config.yaml
n_layer: 13
d_model: 320
n_experts: 96
experts_per_token: 8
d_expert: 32
d_shared_expert: 0
activation: "swiglu"
moe_layers: [0, 1, 2, 3, 4, 5, 6, 7, 8, 9, 10, 11, 12]
router_score: "sigmoid"
normalize_top_k: true
routed_scale: 1.0
balance_loss: 0.000481
balance_bias: true
init_std_router: 0.0231
lr_router: 0.000393
n_head: 5
n_kv_head: 5
head_dim: 64
vocab_size: 32000
norm: "rmsnorm"
norm_place: "pre"
norm_eps: 1e-06
positions: "rope"
rope_base: 10000.0
rope_fraction: 1.0
qk_norm: false
attn_scale: 0.125
tie_embeddings: false
parallel_block: false
init: "uniform"
init_std_qkv: 0.0406
init_std_o: 0.00797
init_std_up: 0.0406
init_std_down: 0.00494
optimizer: "soap_variant"
lr: 0.00284
beta1: 0.95
beta2: 0.99
weight_decay: 0.082
lr_head: 0.00598
grad_clip: 2.0
warmup_steps: 200
schedule: "wsd"
decay_fraction: 0.753
decay_shape: "pow"
final_lr_fraction: 0.0
batch_tokens: 32768
seq_len: 256
doc_mask: false
train_tokens: 268500000
steps: 8194
dataset: "wikipedia_en"
Below are experts of layer 2 (counted from 0) of a mixture-of-experts language model. Rows are named router (the router's row for the expert) and show model dimensions 240-279. Each number is 500 + 25 x the weight over its row's rms, rounded and kept within 0 to 999. Numbers have three digits each.
Before each expert's rows: "gets" lists some tokens that make up at least twice as much of what it gets as of all text; "comes before" lists some tokens at least twice as common just after its tokens as in all text. This comes from a sample of Wikipedia text that the model never trained on. Tokens count by the router's weight.

# expert 55
gets: "s", "ing", "e", "er", "y", "ed"
comes before: " of", ",", ".", " and", " in", " was"
router:480498521546515495526519510492507495503497497492529485476472506459483479550496524445498520510475508518482484531503507506

# expert 84
gets: ".", " |", ")", ";", "\"", "),"
comes before: "\n", " The", " ", " He", " In", " It"
router:506524471531502501510494479544502479556507482489472532485565477509529514502525515516486511489504487499500479474482538501

# expert 6
gets: ".", "-", " of", "er", "th", " August"
comes before: "\n", " The", " He", " In", " It", "S"
router:520501437495473493486518488460484499500495515517538536490495486497525484533510480489508543499484516472496550525511499518

# expert 53
gets: "s", "'", "ing", "ed", " is", "es"
comes before: " to", "s", ",", ".", " that", " in"
router:526495530505541526516518480535486489527519538537475489531533483507523520494510519480470497508519493485508510485524531501

# expert 50
gets: ")", "'", "s", "\"", " 0", " A"
comes before: " |", ".", "s", ")", ";", "N"
router:491496506516527518534446481503452464494501532514479488491483477483515411477537494470551527465508461466464510480457554480

# expert 3
gets: " ", ")", "'", "\"", ".", "=="
comes before: " |", "\n", "s", ";", " The", " He"
router:555512487498519503502515492532488471514476489498489496468499478476509470487523469503533510519499454449463509461535546512

# expert 29
gets: " |", "|", ";", " /", "-", " -"
comes before: " ", "\n", " 0", " 1", "-", " 2"
router:505501507505481545486515530518471499527510487500481447539528471502505467454510517494551492508516469518482483536471493443

# expert 80
gets: "\n", " 0", " was", " —", " an", " were"
comes before: " |", "-", "|", ":", ";", ")"
router:453521495491522526489493509517481490495480541493467530489488453513514463480546482490515499507536545528446511513457507468

# expert 18
gets: " of", " in", " was", " as", " is", " on"
comes before: " the", " a", " an", " his", " he", " this"
router:521545514488509546534513487516526501495502539501548519500500503483485518471500513491503518534472491528545492564500480535

# expert 1
gets: ":", " —", "-", " -", " United", " by"
comes before: " |", ")", ";", " States", "N", " ("
router:487524471529538522500475472489510535501517499516496507487464486474477435479517456491535518483486486430495512515473522512

# expert 34
gets: " ", " 1", " 2", " 0", " 3", " 4"
comes before: " |", ";", "th", " 0", " -", " York"
router:539531488478523493500475515455459484495496531556493488510489480517514497511508487493519510499498471449501513484515537497

# expert 10
gets: "\n", ".", "==", "===", " ==", " also"
comes before: "\n", "-", "|", "==", "The", "==="
router:453517510493510494480470496513504477489470471497463520464513497455480464538525508492518511480525525481517519533491534511

# expert 2
gets: " 1", " 2", " 0", " 3", " 4", " 5"
comes before: " |", ",", ";", ")", "th", " km"
router:469537449483536533508518492499451500483506520519504474551466514518500543495470502470484505457525494487502541506483463473

# expert 32
gets: " of", " to", " in", " on", " by", " for"
comes before: " the", " a", " his", " be", " an", " its"
router:487476494546503482501478544500511492525487505511459529498465491550521521510488487492486502515525499472490474515511506525

# expert 17
gets: " 1", " 2", " 0", " 3", " 4", " 5"
comes before: " |", ";", "th", ")", " km", " m"
router:519514460492514544524505494500436513506479501498493490512478527512503516495490508476514471463529475519504518506491492477

# expert 56
gets: " ", " (", " 1", ".", " \"", " 0"
comes before: " |", ";", ")", "th", " km", "S"
router:465515470514491511525474480480471534471518471510491483519502480492508520522495472497497472453495483509483469523486522471

# expert 21
gets: "'", ")", "\"", " \"", " his", " her"
comes before: "s", ":", " of", " in", " by", " was"
router:524553562483553479536494497429504509564517493536474477460467501510520459516532509482469512524524499518511465502434501520

# expert 76
gets: ")", " 1", " 2", " 3", " 4", " 5"
comes before: " |", ")", ";", "th", " m", "/"
router:471522459479541496544486489528463468503496492501518483523460473485520504489512524423484523496534469448526529520497486467

# expert 26
gets: " of", " in", " to", " on", " for", " by"
comes before: " the", " a", " his", " its", " an", " their"
router:497524503500526546485495480516514479500472568479482550503531473511506493530507474515512535528470493510542498514496486531

# expert 65
gets: "\n", "|", ":", "==", " \"", "==="
comes before: "|", "-", ":", "\n", "==", "==="
router:443502500461483524517505488505527498500484504506462494498528519481503509503533491484495481531479520539499476518473494525

# expert 44
gets: " |", "|", "-", ":", "==", "="
comes before: " ", "\n", " 0", " 1", " 2", " 3"
router:543531500510496461535535499504505493488508491496468488526519503507503482480544529509520482514513498540461532494493482507

# expert 95
gets: " of", " in", " was", " for", " on", " as"
comes before: " the", " a", " his", " an", " been", " her"
router:534514536538502506518523498523508501461499494482495524475530527523482511445488444511492469469510510517491489492488473507

# expert 33
gets: " was", "ed", " is", " were", " at", " as"
comes before: " to", " the", " in", " a", " by", " on"
router:506503512493528495503505520485472492484450519526482483462549479473504477516523497494498470494515477535501516504481472473

# expert 49
gets: " and", " to", " of", " for", " as", " that"
comes before: " the", " a", " be", " was", " his", " have"
router:477468490524537517513483541514523462555501481459505495476498477534522519476481538485506485524489522463461482475528502485

# expert 81
gets: ".", "-", "'", "/", " ", "=="
comes before: "\n", " The", " In", " He", " It", " This"
router:516513456523500450495474463463479495502500501496529490432489467534506509459492518501494513482515539424493522486498484490

# expert 93
gets: "\n", ".", ":", "==", ").", "\"."
comes before: "\n", "-", "|", " The", "==", " He"
router:504462520481496515504526512523510511444512474508541548444495521477466494515468476516473488516517531455512529488516475546

# expert 41
gets: " ", " 0", " (", "N", " 9", "W"
comes before: " |", ")", "/", " -", " /", "·"
router:511528489532486494461478528497463475482490493545521477525511486503505493558516465484533489482491481509499528504475520470

# expert 46
gets: "\n", ".", ")", "\"", "==", ")."
comes before: "\n", "-", "|", "==", "The", "==="
router:475496498494521512495481499496491466511476475498470521450515494466482490539530454472527518485502500479482518514500515510

# expert 57
gets: " was", " is", " were", " are", " be", " he"
comes before: " a", " the", " to", " in", " been", " was"
router:543532489476500504494496512521491484509477495510484471461486461519510523487498488522510504495503481506505484484505461485

# expert 20
gets: ",", " and", " of", " by", " with", " for"
comes before: " the", " and", " a", " he", " which", " but"
router:473507493477510477442515527484495528514515507520532522478479525487484523481504516516491526492512460528472532528530524512

# expert 22
gets: "\n", "==", "===", "'", " ==", " his"
comes before: "\n", "|", "-", "See", " School", "History"
router:506476483524556470441440468517487422518474484493475490507535502506530422506527477501535490518509498480519483536469524528

# expert 27
gets: " |", ";", ":", ")", "|", " ="
comes before: "\n", " ", " 0", " 1", " 2", " —"
router:475507491542472506477450488500464485556501480495491481543504482518524475451538497475525502491472488482470480512461491496

# expert 63
gets: " ", " 1", " 2", " 0", " –", " 3"
comes before: " |", ";", "th", " -", ")", " km"
router:502543464485535528506497493488450514481479540512441534496473507488508509506539479469531489493514467516498515509488532511

# expert 8
gets: " |", ".", " on", ")", " at", " of"
comes before: "\n", " the", " The", " In", " his", " he"
router:503502494527524512497512497508455493526446540516508528480497476459509464501515498468527495471467527492475521524495517524